Experts of a small language model: 500M tokens.
Below are experts of layer 4 (counted from 0) of a mixture-of-experts language model. Rows are named up (a neuron's input weights, with its number), down (a neuron's output weights, with its number) and show model dimensions 0-159. Each number is 200 + 20 x the weight over its row's rms, rounded and kept within 0 to 999.
Before each expert's rows: a language model's description of what the expert responds to. This comes from a sample of Wikipedia text that the model never trained on.

# expert 29
It responds to: Activity nouns
up10,185,197,185,215,215,157,177,177,186,203,205,225,180,216,201,232,186,214,172,219,197,206,220,148,189,228,222,209,207,198,215,232,202,178,202,167,196,236,201,237,227,219,176,216,191,217,205,187,222,192,202,210,193,226,224,197,217,179,191,185,240,223,183,192,209,206,196,170,170,212,189,208,197,198,202,160,189,189,197,199,165,185,189,210,228,207,202,179,222,215,181,172,172,171,198,182,196,186,237,217,201,183,177,197,206,203,197,213,198,200,232,222,227,179,168,212,224,209,234,215,201,208,220,183,203,205,226,207,238,214,208,194,224,199,190,194,235,201,168,206,164,151,231,192,216,192,211,175,180,199,199,176,191,204,179,224,222,175,233,158
down10,216,183,224,228,214,205,225,204,214,205,212,180,198,185,169,195,211,180,181,224,174,173,210,196,215,194,178,180,178,225,204,206,238,195,220,207,208,171,186,205,183,169,212,223,220,221,173,198,208,168,244,179,230,206,213,216,226,200,182,192,191,197,199,170,203,197,196,183,192,196,180,229,234,210,184,232,167,211,173,202,210,178,165,189,200,221,164,150,191,178,229,179,177,182,216,177,180,188,204,202,171,190,210,215,197,197,245,193,195,207,171,202,190,181,199,241,204,202,216,234,172,200,208,196,194,174,195,202,211,209,217,233,202,189,207,256,212,202,208,197,187,191,246,180,154,210,210,217,193,169,199,214,195,199,215,169,210,163,191,192
up11,208,205,194,215,189,186,200,199,201,220,215,182,186,219,215,166,219,247,211,222,197,223,201,209,232,225,224,187,195,204,209,211,231,196,168,243,204,208,189,224,202,208,221,216,194,238,194,211,229,234,216,202,235,237,193,204,186,236,181,202,185,201,214,232,211,220,203,183,176,230,205,201,195,221,201,192,207,211,192,155,193,200,165,189,191,177,200,208,227,222,173,218,173,172,225,170,213,191,211,200,175,238,174,216,197,246,203,191,250,199,171,167,192,177,223,173,175,189,182,157,218,161,194,193,206,210,219,216,200,203,211,194,216,208,180,207,229,204,192,217,226,165,211,187,211,188,215,178,198,178,197,191,198,218,216,206,190,184,168,172
down11,222,245,205,200,176,216,237,195,202,207,214,206,177,197,210,181,194,175,202,216,129,219,203,249,216,189,213,201,208,199,213,200,199,197,193,208,192,197,204,189,180,180,238,226,154,214,193,185,216,204,219,217,213,218,214,187,176,192,205,205,199,190,212,174,196,247,229,178,199,184,207,223,225,185,205,175,196,188,167,146,207,163,169,197,175,223,201,152,209,228,169,180,212,206,209,166,225,207,198,201,177,214,194,197,225,215,235,205,204,219,209,185,192,183,184,191,214,215,176,220,193,199,187,218,207,202,210,227,190,214,199,172,250,207,190,204,224,198,212,214,200,178,171,190,210,193,225,168,188,209,209,215,201,216,227,197,151,199,202,204
up12,213,225,177,188,224,210,191,212,219,183,202,201,226,169,163,211,219,185,231,192,207,185,208,186,216,182,183,170,190,216,206,192,202,198,182,209,219,181,197,243,185,228,182,186,201,198,204,192,174,171,228,223,223,173,206,216,223,237,198,208,208,186,174,174,206,206,216,201,232,174,228,214,195,197,227,220,214,196,188,197,214,178,196,225,167,206,196,197,193,235,170,176,251,226,205,217,215,194,226,197,202,139,231,202,182,203,184,221,183,205,201,163,146,181,199,214,185,207,183,193,185,190,182,171,209,196,197,169,198,211,206,174,226,235,179,228,215,212,187,195,166,237,169,180,209,183,180,167,189,220,228,219,216,203,195,198,199,205,186,211
down12,215,199,220,177,213,171,197,172,186,209,203,179,216,188,208,209,211,164,239,215,164,217,221,201,197,217,207,198,223,210,234,206,208,201,164,211,197,188,201,228,208,207,205,204,186,223,218,203,241,179,185,173,178,194,235,201,182,196,197,187,220,189,165,217,236,215,196,201,178,216,196,229,209,172,206,204,180,189,176,179,193,188,171,222,193,226,202,208,195,228,168,198,224,206,210,181,167,209,232,208,153,207,178,234,222,168,181,210,230,226,176,163,205,191,195,189,211,217,135,209,192,197,226,179,228,201,198,168,178,157,208,197,197,214,189,201,200,228,209,201,200,167,212,160,219,206,220,226,216,207,200,197,201,219,177,213,207,196,163,187
up13,209,212,210,171,223,247,204,194,186,201,201,224,219,177,196,182,239,207,215,218,181,174,201,196,197,216,183,190,231,198,233,189,191,202,229,233,200,192,225,164,222,234,182,184,171,175,213,194,193,168,196,163,202,174,214,207,228,191,199,226,188,223,212,179,149,191,167,211,217,176,223,155,148,168,197,177,201,209,196,240,222,211,196,210,202,217,219,202,196,188,205,205,173,200,180,206,176,191,197,198,174,194,237,176,192,211,230,204,200,176,223,204,202,216,237,186,200,166,212,216,216,218,213,238,166,211,199,219,201,194,249,183,214,205,186,171,184,185,219,188,199,200,196,215,201,204,211,172,217,200,204,200,220,214,202,207,196,230,192,234
down13,212,175,203,212,203,195,175,199,212,214,197,224,187,186,206,197,161,234,195,210,181,202,214,242,188,200,215,199,202,211,266,191,217,195,211,197,207,226,212,159,235,217,210,217,211,196,245,197,183,207,185,196,210,202,198,216,205,227,182,214,141,171,223,185,187,206,215,191,204,195,167,190,222,175,204,168,187,177,234,217,174,189,169,222,215,200,226,221,195,172,209,169,206,171,172,206,195,175,223,209,180,260,207,193,227,185,198,206,209,217,249,241,200,204,199,214,210,201,201,201,178,194,224,179,214,216,199,187,194,172,189,182,202,179,193,204,197,178,237,200,199,218,214,249,210,186,221,177,196,186,176,196,218,202,179,192,212,225,207,216
up14,217,178,211,219,213,221,199,177,199,194,167,220,222,241,215,242,198,233,205,222,197,225,169,216,224,224,181,176,215,179,204,173,193,261,194,207,202,195,199,222,238,191,201,228,197,196,234,210,220,199,216,199,188,176,147,193,212,198,186,225,189,191,172,221,220,209,215,170,212,174,197,239,208,223,193,215,210,214,219,207,186,192,198,194,208,174,219,202,210,184,229,167,213,194,191,189,173,191,196,215,194,182,218,199,207,183,190,203,199,220,213,183,220,215,201,218,219,202,168,197,235,165,187,170,215,181,187,225,215,211,200,232,159,205,225,176,205,203,193,218,212,221,179,184,213,207,189,192,189,177,184,208,194,158,224,154,182,201,243,174
down14,162,211,222,211,145,230,187,189,199,172,190,215,198,252,224,225,220,182,197,199,199,197,184,170,209,245,200,194,187,199,205,173,218,216,174,205,178,240,169,202,168,201,221,210,207,209,207,208,193,223,209,213,203,171,178,212,198,180,196,216,176,194,188,187,214,217,201,198,201,208,208,219,169,169,220,202,210,241,194,217,204,186,206,204,192,237,210,178,211,195,230,221,174,167,197,176,218,175,222,189,216,187,180,225,217,225,192,206,210,223,205,185,197,205,195,192,243,194,199,207,229,190,193,177,197,239,179,208,226,168,230,188,197,218,190,203,205,212,209,203,198,219,184,227,208,190,255,175,201,174,238,219,191,160,214,193,185,199,249,189
up15,206,197,170,192,208,172,189,209,214,216,200,161,201,193,186,240,203,205,181,184,220,216,211,238,197,226,176,240,221,226,201,196,168,206,186,201,220,231,164,180,177,245,198,192,203,152,230,191,173,202,196,209,190,231,179,235,193,220,184,188,215,182,219,206,215,194,183,201,183,181,203,184,199,191,193,221,195,162,180,188,153,193,214,226,197,196,218,203,206,173,174,186,186,223,215,188,216,240,164,205,198,223,153,218,198,179,152,191,206,197,242,221,182,215,197,176,198,199,195,220,214,166,235,210,220,186,199,188,186,187,217,191,202,180,185,165,215,244,200,208,192,178,217,220,198,184,196,216,165,188,190,224,191,199,199,194,195,198,210,213
down15,207,201,198,171,153,193,178,181,172,189,244,194,235,183,198,226,244,178,183,226,203,220,170,221,201,217,189,230,202,182,187,193,221,183,208,185,186,178,205,224,190,185,195,188,164,143,225,209,186,212,230,220,208,219,189,216,181,218,215,169,198,215,203,194,172,191,178,202,211,218,193,185,214,196,183,244,206,167,185,234,173,205,237,218,198,243,186,198,188,175,204,189,162,187,194,216,186,210,200,207,198,180,189,181,194,218,164,220,189,212,227,207,224,205,210,210,220,179,180,224,221,163,186,196,193,208,208,209,210,212,176,176,218,222,173,173,209,222,231,216,175,191,206,214,201,219,206,216,200,186,213,215,248,176,188,197,181,174,191,193
up16,233,219,195,222,196,200,189,188,195,186,199,189,191,208,234,219,179,201,157,183,187,222,218,201,205,216,184,215,238,218,176,212,241,196,225,218,192,222,184,209,194,234,220,188,205,192,202,201,217,160,189,214,232,200,192,178,212,180,192,209,220,211,199,187,157,250,219,207,167,155,193,206,226,195,215,210,193,202,218,154,233,200,220,194,213,204,205,200,232,241,174,190,178,221,265,226,188,208,189,220,212,211,181,185,203,190,173,198,210,208,204,213,193,200,166,179,185,234,199,204,201,203,163,217,227,191,192,193,194,187,201,207,222,160,201,193,183,202,184,209,194,200,183,213,218,229,158,216,193,211,169,189,180,226,206,173,184,225,222,219
down16,195,216,201,170,197,203,210,166,180,229,207,164,206,193,229,194,185,172,156,209,232,228,193,189,208,197,245,213,197,171,221,215,199,203,228,216,218,229,186,205,217,190,195,156,223,200,205,215,214,182,197,192,200,223,164,212,180,212,192,228,190,190,185,209,168,203,207,206,192,192,188,201,211,192,204,203,206,183,220,219,203,191,198,204,202,226,185,208,190,253,191,195,180,212,196,199,162,180,207,229,219,216,210,197,173,224,167,176,235,205,204,214,201,219,170,213,222,209,206,214,195,213,190,225,191,194,231,228,208,209,171,241,260,201,170,214,220,187,218,197,210,178,189,177,226,163,217,195,201,222,172,184,188,222,224,167,228,156,202,216
up17,218,224,205,167,209,206,196,204,164,245,178,229,198,214,197,238,197,192,209,164,210,195,162,184,186,207,230,223,175,198,213,195,213,203,202,205,211,185,197,184,174,195,167,223,220,205,184,211,232,206,214,188,190,223,206,226,180,203,214,207,156,180,214,188,209,219,211,182,228,222,191,196,192,215,173,169,215,194,220,180,223,237,192,207,225,213,182,226,234,212,179,178,208,195,223,194,203,227,221,190,171,220,181,208,203,192,190,214,185,194,218,206,194,218,208,253,217,244,197,224,192,187,159,194,170,187,211,181,186,251,186,222,198,199,234,193,199,214,186,228,151,195,187,201,193,188,163,228,206,180,197,190,186,186,231,202,235,211,200,210
down17,228,211,204,198,223,174,233,180,198,194,221,184,188,200,191,233,199,219,218,189,208,189,189,208,194,192,214,219,205,214,168,195,230,195,219,168,238,205,214,231,235,180,190,199,193,182,175,184,175,218,214,225,218,197,197,200,195,199,212,185,237,238,216,209,199,185,268,153,183,231,192,232,187,188,238,189,224,199,200,170,185,215,191,196,188,196,177,175,212,188,150,203,191,188,191,167,173,190,211,209,197,195,188,214,185,211,183,173,209,209,160,181,222,220,174,228,171,189,192,202,202,153,190,214,194,194,174,200,190,208,213,190,193,188,221,211,214,204,185,181,180,244,194,222,192,185,173,221,202,221,205,232,180,235,184,166,210,189,199,218
up18,175,214,199,159,235,203,231,170,148,208,206,194,210,243,175,209,232,201,209,201,195,193,221,184,202,210,238,179,170,195,225,197,225,212,197,205,213,202,213,224,195,185,228,204,189,206,183,190,228,171,184,217,221,173,178,180,208,208,174,218,180,198,184,179,191,188,199,192,179,172,188,224,151,212,199,199,199,224,193,202,205,222,206,190,180,205,203,182,185,214,220,178,219,232,184,222,219,191,206,186,167,216,153,203,223,221,188,232,203,228,197,200,235,189,197,182,197,232,221,209,205,188,211,203,207,186,195,199,227,233,218,191,222,197,194,200,185,210,211,217,204,203,200,225,158,184,221,247,160,235,187,188,191,173,187,208,224,201,256,200
down18,189,198,185,239,210,203,241,233,156,213,219,189,217,187,169,176,210,166,218,203,240,186,206,209,189,237,204,170,231,203,213,226,216,212,237,235,196,183,212,225,217,193,219,212,209,217,183,180,168,236,210,215,226,168,194,170,219,176,201,148,217,191,214,218,174,189,179,179,204,172,185,200,175,200,207,231,197,200,216,212,189,213,192,228,194,189,192,192,206,226,256,195,211,216,203,206,222,199,198,213,182,176,204,215,207,188,177,199,196,209,196,238,175,222,225,236,203,201,209,185,220,214,227,190,194,204,214,197,204,184,235,206,218,192,204,189,227,181,190,189,192,203,211,199,201,175,172,158,206,182,199,241,215,176,212,177,210,171,212,221
up19,226,176,165,173,176,205,215,197,174,215,163,201,206,168,213,214,224,173,212,202,214,228,199,198,201,181,199,191,196,213,177,182,218,192,221,188,233,170,223,169,161,183,194,233,189,207,161,194,185,208,214,194,215,236,240,222,202,208,184,218,210,218,219,193,203,166,199,213,177,175,190,199,232,210,202,213,196,176,183,186,213,174,164,209,156,159,196,192,179,204,190,203,181,206,211,178,194,213,202,191,215,209,198,218,192,225,226,222,195,187,196,193,215,224,216,172,194,174,204,230,207,200,204,203,179,185,184,215,215,189,231,212,193,233,206,226,177,222,186,176,190,213,246,229,224,172,172,182,185,195,190,179,179,158,199,196,227,152,221,216
down19,247,216,202,174,155,239,221,218,182,201,194,201,168,232,195,229,187,210,230,180,220,229,204,209,182,172,186,195,204,188,178,209,195,206,193,191,227,155,216,189,204,170,177,198,172,186,196,211,184,186,190,194,198,227,193,202,183,187,222,184,180,197,202,169,186,218,200,172,182,192,192,238,203,191,203,199,219,146,185,183,187,192,184,193,241,218,201,189,218,199,207,168,205,199,160,199,196,183,192,190,234,197,213,188,236,213,202,183,204,201,203,224,262,186,223,169,187,176,218,195,215,234,214,195,174,232,207,210,214,172,188,189,199,200,203,159,246,196,200,190,195,213,196,212,195,222,201,188,197,179,212,187,151,196,188,206,225,201,218,168
up20,212,215,196,200,202,218,167,159,227,226,179,229,203,229,216,196,222,163,205,214,183,208,230,226,172,179,207,194,174,235,192,228,216,207,200,216,200,186,186,212,176,214,229,205,183,211,196,264,193,154,183,213,210,245,216,191,203,171,209,219,188,220,188,196,184,224,168,179,218,206,194,221,208,227,182,224,188,232,191,223,207,177,194,202,183,214,225,224,222,174,195,160,188,211,200,216,211,206,169,205,209,196,211,180,191,219,220,225,212,187,241,201,219,230,209,196,222,192,179,211,237,169,177,210,197,184,179,179,192,182,208,180,219,190,205,220,170,232,214,195,190,211,169,224,214,212,205,191,233,216,183,232,205,202,211,218,200,187,184,228
down20,203,198,212,198,185,215,196,165,210,183,208,183,180,197,195,236,195,194,206,196,242,193,186,201,203,159,247,214,211,189,200,216,205,178,189,168,218,206,213,208,231,187,193,197,171,206,205,208,177,209,168,187,177,258,161,203,209,216,198,231,173,182,198,212,189,195,205,209,178,231,188,194,230,165,190,206,219,170,214,221,149,133,196,171,216,188,223,196,160,208,206,169,169,231,175,206,224,216,204,192,213,196,224,208,202,193,200,193,204,194,191,205,190,200,213,210,212,179,258,179,209,176,184,211,196,251,213,207,182,204,184,183,177,199,186,227,223,204,217,198,190,200,187,211,210,179,213,207,221,205,170,223,192,195,203,182,231,210,201,216
up21,205,200,181,189,230,189,222,211,202,146,187,187,158,196,178,211,202,208,198,188,210,189,240,215,182,232,188,205,196,211,173,214,215,165,192,199,188,172,192,206,227,181,190,186,189,201,228,189,199,196,172,166,205,202,184,173,239,220,207,234,174,161,204,193,166,177,233,179,202,218,195,155,197,206,204,184,198,254,194,221,185,176,206,179,176,233,192,204,215,223,201,174,184,214,201,223,204,207,216,216,178,228,166,182,193,204,186,197,178,257,213,224,221,244,208,237,187,217,233,207,223,198,229,216,223,204,215,232,176,200,189,207,194,201,216,183,208,186,210,180,211,208,189,197,216,222,180,203,203,203,203,183,196,194,216,231,199,227,191,178
down21,211,182,174,220,228,205,211,196,193,171,211,172,189,211,221,175,202,184,231,187,215,184,195,199,185,228,201,181,191,216,204,207,156,200,197,199,219,175,169,191,227,212,227,215,235,202,208,184,197,201,191,213,207,171,214,158,205,206,232,186,194,170,204,236,162,204,168,196,208,204,189,193,217,213,218,238,215,243,190,207,237,222,204,190,203,165,220,192,200,206,180,187,204,186,217,170,172,208,212,232,216,159,193,174,184,244,196,218,189,207,195,212,174,189,214,216,183,210,201,210,202,192,197,171,247,213,204,178,196,180,177,175,188,183,213,166,237,197,231,200,231,212,214,197,221,176,175,215,181,149,178,175,218,216,198,207,206,184,167,201
up22,183,215,223,213,178,223,206,221,190,207,193,195,221,190,231,196,183,191,179,204,175,207,238,198,203,226,225,222,206,178,232,152,189,200,145,183,193,213,196,232,177,176,194,219,185,215,192,204,221,175,216,234,214,181,245,194,229,212,193,235,191,204,162,197,166,187,206,177,177,206,211,176,148,204,210,199,191,210,195,200,161,243,197,202,213,192,200,187,206,191,177,173,228,239,192,259,202,209,194,181,170,186,193,168,205,193,215,215,251,218,206,225,212,206,186,220,200,192,192,206,205,182,221,202,176,195,216,211,203,186,173,218,179,187,203,202,195,206,198,203,235,195,190,178,172,174,182,212,177,186,189,214,194,191,224,204,185,199,227,187
down22,207,204,241,251,212,215,241,183,192,216,217,160,220,190,199,171,190,203,179,204,210,171,201,197,182,215,214,240,200,157,183,179,201,202,195,188,214,213,181,220,201,229,201,221,219,231,181,190,190,184,199,186,195,217,215,206,202,212,203,224,219,168,190,199,160,208,193,193,214,224,212,191,160,211,224,210,179,189,199,197,195,224,217,202,195,202,230,201,189,119,211,164,203,192,232,206,211,217,198,237,206,153,230,184,184,202,237,184,196,220,192,218,207,214,209,201,181,196,200,193,177,187,211,221,186,197,200,213,204,215,201,249,196,191,231,200,169,197,178,201,170,177,241,219,191,166,204,208,207,185,220,225,184,198,219,214,181,199,193,206
up23,228,163,217,207,220,182,198,181,205,217,204,188,228,194,219,201,212,200,157,199,189,206,201,203,231,200,204,189,201,220,154,216,175,194,208,208,187,230,212,197,204,194,181,218,232,220,234,203,201,233,197,163,192,206,225,189,194,237,167,210,185,158,240,204,235,195,220,200,219,222,220,176,186,194,194,205,232,222,205,206,210,206,204,162,192,172,230,157,195,195,223,174,162,175,219,210,202,217,195,176,173,222,249,180,187,177,198,195,199,215,216,160,211,193,230,158,182,195,214,217,197,190,229,204,177,168,210,219,198,196,210,204,168,228,186,179,205,190,184,209,181,198,201,211,179,210,179,189,187,183,229,186,188,219,196,168,176,183,220,180
down23,208,201,207,181,172,202,229,220,210,197,194,212,210,215,245,182,196,148,206,197,235,207,211,197,226,190,203,208,183,213,211,221,184,234,211,178,173,197,198,213,175,213,201,231,209,168,197,200,179,197,204,185,202,227,166,187,182,208,170,236,181,218,203,199,216,211,191,186,211,199,193,191,222,155,199,192,185,204,198,202,185,195,207,166,192,206,189,190,199,184,200,188,236,203,210,198,229,211,178,205,163,209,225,169,198,218,188,151,179,191,195,152,168,198,237,198,146,163,178,181,237,222,191,203,230,217,203,169,212,178,210,209,178,237,178,215,182,192,192,248,200,181,223,215,211,223,195,189,193,232,205,223,211,220,193,165,198,198,207,194
up24,239,210,187,232,182,186,211,223,186,186,166,189,211,170,231,184,192,189,194,214,206,201,207,200,173,206,184,171,202,234,203,179,184,192,205,213,171,232,177,190,160,193,175,166,169,176,170,158,237,245,190,219,167,196,201,199,180,215,182,209,188,196,227,174,194,220,193,235,189,215,200,240,175,194,225,197,185,186,186,187,219,188,184,195,191,224,216,206,217,174,221,218,196,204,173,215,190,183,205,226,200,187,199,168,183,206,206,217,217,194,156,216,210,190,200,199,196,193,209,192,196,217,184,141,184,218,174,189,181,188,192,175,182,199,217,186,222,195,213,220,233,164,220,191,192,184,205,201,185,229,256,208,192,199,187,219,200,213,232,190
down24,136,233,202,205,196,194,211,164,217,214,214,188,226,195,179,206,196,229,191,184,199,179,211,186,198,249,214,222,208,143,185,157,192,218,209,189,217,224,204,160,188,181,200,218,201,184,175,198,228,216,192,211,172,186,171,187,211,188,204,192,181,190,182,182,172,196,154,234,191,208,195,186,217,208,205,220,235,206,209,182,225,193,172,202,178,191,211,193,197,219,242,186,200,200,194,202,194,218,192,201,213,194,206,235,200,180,165,197,197,184,209,195,205,203,183,198,213,229,211,205,239,187,213,212,179,192,197,187,214,169,228,220,189,204,214,219,222,200,187,205,178,194,226,163,189,200,200,166,177,213,167,211,188,164,170,159,217,211,213,152
up25,215,194,189,197,185,173,251,209,209,186,199,212,198,221,172,186,179,180,214,226,213,205,179,179,189,181,246,211,231,208,245,195,193,213,188,189,193,204,222,215,217,176,167,162,185,212,204,195,182,172,204,201,186,222,205,198,208,198,212,193,183,208,173,211,220,224,227,180,196,181,199,219,223,242,206,212,220,204,151,208,195,189,212,189,222,204,206,234,160,208,173,197,252,225,207,201,170,148,206,197,185,218,173,231,189,201,192,174,176,204,200,229,169,212,173,226,212,186,193,195,197,199,186,179,240,175,195,198,180,201,216,189,186,231,187,213,201,173,210,232,189,183,202,229,214,182,184,174,210,217,225,178,212,215,216,205,216,235,222,206
down25,199,196,203,203,185,229,238,194,204,166,225,235,195,228,229,225,205,193,186,225,230,179,198,186,186,198,201,223,233,225,208,142,208,194,199,192,193,177,171,189,206,183,190,203,220,162,252,179,198,189,191,189,211,215,215,206,229,232,171,219,208,189,206,194,240,227,202,200,194,179,215,187,226,232,221,204,206,194,181,194,217,205,191,162,196,202,184,233,206,193,211,170,210,209,211,206,194,181,218,197,192,186,183,199,201,210,205,168,182,180,172,176,178,207,184,215,219,190,190,210,218,182,200,182,197,169,183,182,186,200,225,160,214,174,214,210,169,148,206,212,163,236,192,164,204,224,205,194,195,219,168,202,188,183,239,210,189,165,212,201
up26,182,199,197,206,189,202,228,210,223,188,216,219,182,197,194,191,174,219,207,183,186,179,196,206,158,218,181,228,197,185,175,190,224,195,175,209,177,202,229,217,187,187,169,187,178,194,190,195,205,196,201,226,186,216,187,207,231,198,175,165,174,223,234,215,192,186,177,214,199,201,232,209,153,237,197,193,204,173,215,190,210,153,169,233,226,187,216,224,225,214,202,152,202,189,223,227,154,189,152,193,217,182,201,212,201,208,214,192,227,196,219,185,213,212,239,173,221,213,175,186,207,215,219,166,183,177,183,205,186,176,186,204,202,186,215,194,153,190,190,192,209,181,192,202,202,230,223,188,204,179,203,237,182,206,246,193,178,205,225,197
down26,195,190,207,219,219,173,199,201,192,223,182,210,228,222,193,208,209,210,175,185,173,196,240,184,215,198,203,219,167,201,171,166,183,181,214,194,224,252,203,187,208,214,185,244,185,194,178,193,212,212,207,205,203,213,184,204,205,229,169,212,222,223,202,218,181,190,163,187,221,205,211,192,217,184,215,180,199,187,225,204,188,180,161,206,172,233,199,185,209,154,192,188,190,200,188,181,200,213,169,181,218,186,267,191,180,200,244,207,200,191,209,170,188,218,181,203,203,196,225,214,201,232,227,197,173,218,203,204,175,202,214,186,204,201,194,208,184,208,202,210,198,183,193,248,192,232,180,181,205,219,201,217,178,221,234,225,156,175,182,249
up27,200,191,171,223,182,199,187,198,194,217,207,198,190,200,214,230,216,213,178,179,236,218,220,180,184,218,206,208,232,197,184,172,188,224,188,189,187,171,182,197,207,218,207,177,234,192,170,172,175,195,202,187,227,170,179,188,176,170,171,181,227,208,196,196,206,220,211,221,194,186,200,231,203,170,197,205,204,203,228,157,193,202,205,201,225,169,221,174,199,230,212,170,182,201,188,190,199,202,201,201,230,205,214,235,182,184,235,185,179,216,183,264,218,156,193,188,213,189,211,151,169,182,238,197,190,207,210,201,190,200,209,176,190,206,182,214,244,244,221,242,188,212,196,204,236,204,194,196,207,211,204,243,196,206,188,195,209,228,198,180
down27,216,210,202,173,175,186,226,195,225,161,167,239,190,186,212,216,211,220,189,184,190,184,217,186,200,196,154,200,210,170,178,214,196,175,175,223,209,177,215,171,212,180,210,238,235,207,195,186,212,183,188,203,227,196,180,232,172,210,171,202,184,164,196,212,179,213,180,204,218,193,215,197,184,188,240,187,200,185,210,183,188,179,209,216,212,250,174,189,219,182,186,178,191,207,192,220,186,176,178,185,216,189,214,188,212,205,170,227,245,196,192,194,216,210,198,165,205,184,183,212,217,237,201,162,172,202,193,240,233,208,222,202,227,200,189,199,253,209,212,210,171,204,194,204,250,229,213,178,204,208,177,190,193,211,228,206,202,208,207,193
up28,181,216,160,183,230,218,200,172,200,200,189,203,234,180,173,233,204,219,216,206,194,205,199,212,178,176,210,243,224,231,215,216,222,207,204,196,168,209,228,200,189,247,182,193,206,197,188,196,224,221,213,183,195,222,196,190,201,162,229,209,206,204,203,208,204,205,226,177,195,193,178,178,192,220,213,203,191,151,245,207,198,204,207,207,188,202,197,223,217,197,234,180,213,227,190,205,182,196,162,199,236,210,217,158,204,186,221,209,229,227,230,218,204,217,211,218,182,197,189,194,201,195,190,206,203,200,211,194,181,203,221,177,209,186,247,235,173,192,133,189,180,199,203,174,222,182,203,186,208,190,205,177,153,169,224,190,232,205,189,195
down28,225,210,172,149,174,223,208,211,222,173,179,225,223,208,200,205,214,180,200,194,215,234,198,202,216,181,195,201,148,240,207,175,222,181,216,199,183,199,231,181,183,214,213,198,222,197,198,223,188,214,241,197,219,208,172,192,191,195,190,225,199,205,213,220,193,215,185,179,200,225,203,165,224,207,200,199,195,171,201,243,183,187,218,181,204,205,204,226,209,209,188,142,191,217,180,214,170,188,198,203,202,179,238,202,190,214,180,158,201,209,221,185,166,224,184,227,178,210,215,174,167,164,221,214,217,212,211,200,225,176,184,216,195,199,200,224,166,193,180,205,192,210,204,206,205,193,225,203,235,209,202,186,161,186,192,209,202,249,234,223
up29,181,208,166,217,207,218,214,177,212,141,210,207,218,205,195,184,168,198,202,212,190,222,174,177,211,213,168,225,202,223,212,170,209,181,202,216,197,196,203,218,193,251,233,176,216,210,218,206,223,208,225,207,226,230,185,187,181,210,147,212,209,211,223,199,181,184,186,185,189,171,187,208,205,184,190,193,201,174,177,181,201,191,204,187,203,206,231,199,244,204,196,184,180,228,198,222,220,208,208,218,242,220,217,203,206,185,214,160,211,237,165,217,170,156,176,181,201,202,191,197,184,185,211,203,202,230,185,180,190,210,245,227,217,210,194,220,220,215,212,197,198,178,203,186,160,212,200,177,230,171,211,198,178,221,214,177,219,219,165,198
down29,209,229,182,214,217,206,205,202,208,195,195,206,198,192,200,202,195,195,175,207,238,220,195,170,214,189,180,182,192,221,194,220,191,188,207,198,210,197,187,189,188,247,222,213,205,163,221,218,172,202,217,234,197,221,218,207,187,204,180,197,245,206,216,203,212,158,216,208,201,223,223,172,190,205,213,171,192,193,228,210,195,178,220,202,205,231,212,204,190,234,195,129,202,206,207,212,208,179,206,198,236,210,185,149,221,193,193,195,176,229,176,207,220,212,166,195,225,179,153,238,203,191,233,219,198,212,184,226,224,198,205,213,226,209,199,177,236,195,152,255,193,207,219,186,182,189,167,194,222,166,194,196,204,220,192,213,206,221,200,195
up30,193,220,195,194,238,133,189,185,215,227,197,211,176,211,246,195,212,193,197,186,188,222,208,206,210,178,217,225,241,209,193,198,227,174,176,199,204,187,204,178,175,216,184,218,198,189,197,146,178,200,183,177,198,211,195,203,161,218,216,206,206,194,209,224,221,201,171,208,201,180,173,190,177,185,207,242,175,163,212,178,203,184,183,223,204,200,196,205,207,214,216,174,208,174,181,183,180,217,204,166,205,225,191,202,186,216,193,179,215,172,228,192,180,176,183,183,218,217,215,185,182,182,230,226,169,230,185,229,154,225,206,202,209,172,231,179,202,210,194,207,212,166,175,216,186,181,206,212,199,214,197,186,172,174,227,199,177,235,182,198
down30,160,202,183,181,186,174,174,193,191,221,198,225,218,191,212,194,200,183,227,200,190,190,179,228,238,194,204,159,218,218,224,175,183,186,207,167,202,157,200,202,177,191,175,226,202,205,185,188,206,209,201,226,178,200,177,196,190,194,189,198,187,198,172,207,201,192,172,209,211,212,184,183,223,189,229,218,177,199,195,181,199,227,202,202,230,178,193,229,221,183,201,203,228,163,181,202,195,218,205,198,183,194,192,207,192,193,173,179,216,185,209,190,242,212,188,217,190,171,171,195,215,197,212,198,200,211,219,215,209,237,279,245,179,244,212,184,164,239,233,207,207,189,217,201,213,179,185,216,214,237,194,207,211,163,220,214,201,171,222,221
up31,203,172,164,200,219,202,183,207,171,200,197,204,195,191,200,206,226,179,160,155,232,156,233,207,186,174,161,186,211,214,214,209,209,195,178,197,165,195,190,218,211,186,159,203,219,214,231,189,211,168,207,189,203,188,180,182,196,207,206,205,207,217,226,208,197,200,238,203,157,179,239,189,204,205,180,202,158,204,188,177,210,210,236,227,211,216,197,202,182,208,219,188,203,193,202,217,253,187,258,219,220,186,197,176,200,173,190,155,206,205,193,214,190,173,186,223,199,208,192,169,244,190,206,211,187,223,185,214,221,207,226,179,217,212,191,209,211,203,209,201,184,196,200,237,199,200,177,215,194,194,228,163,215,227,192,208,224,179,193,176
down31,213,189,193,221,187,193,218,175,201,205,242,188,227,204,229,176,217,195,214,174,245,176,177,197,207,199,187,172,210,169,158,182,200,172,201,222,184,191,216,211,196,196,202,203,214,231,174,166,201,190,221,208,205,195,210,213,191,211,187,196,228,155,210,229,175,210,200,202,199,197,215,218,202,209,204,193,213,203,178,224,216,258,212,238,210,187,199,191,226,166,201,196,204,193,212,195,237,204,226,226,219,217,181,192,213,201,193,167,219,205,193,194,200,183,190,200,179,148,188,227,217,202,195,186,208,193,159,220,177,226,211,217,160,222,183,243,249,206,192,174,203,201,246,198,232,194,167,210,211,214,179,196,217,207,191,166,196,200,185,182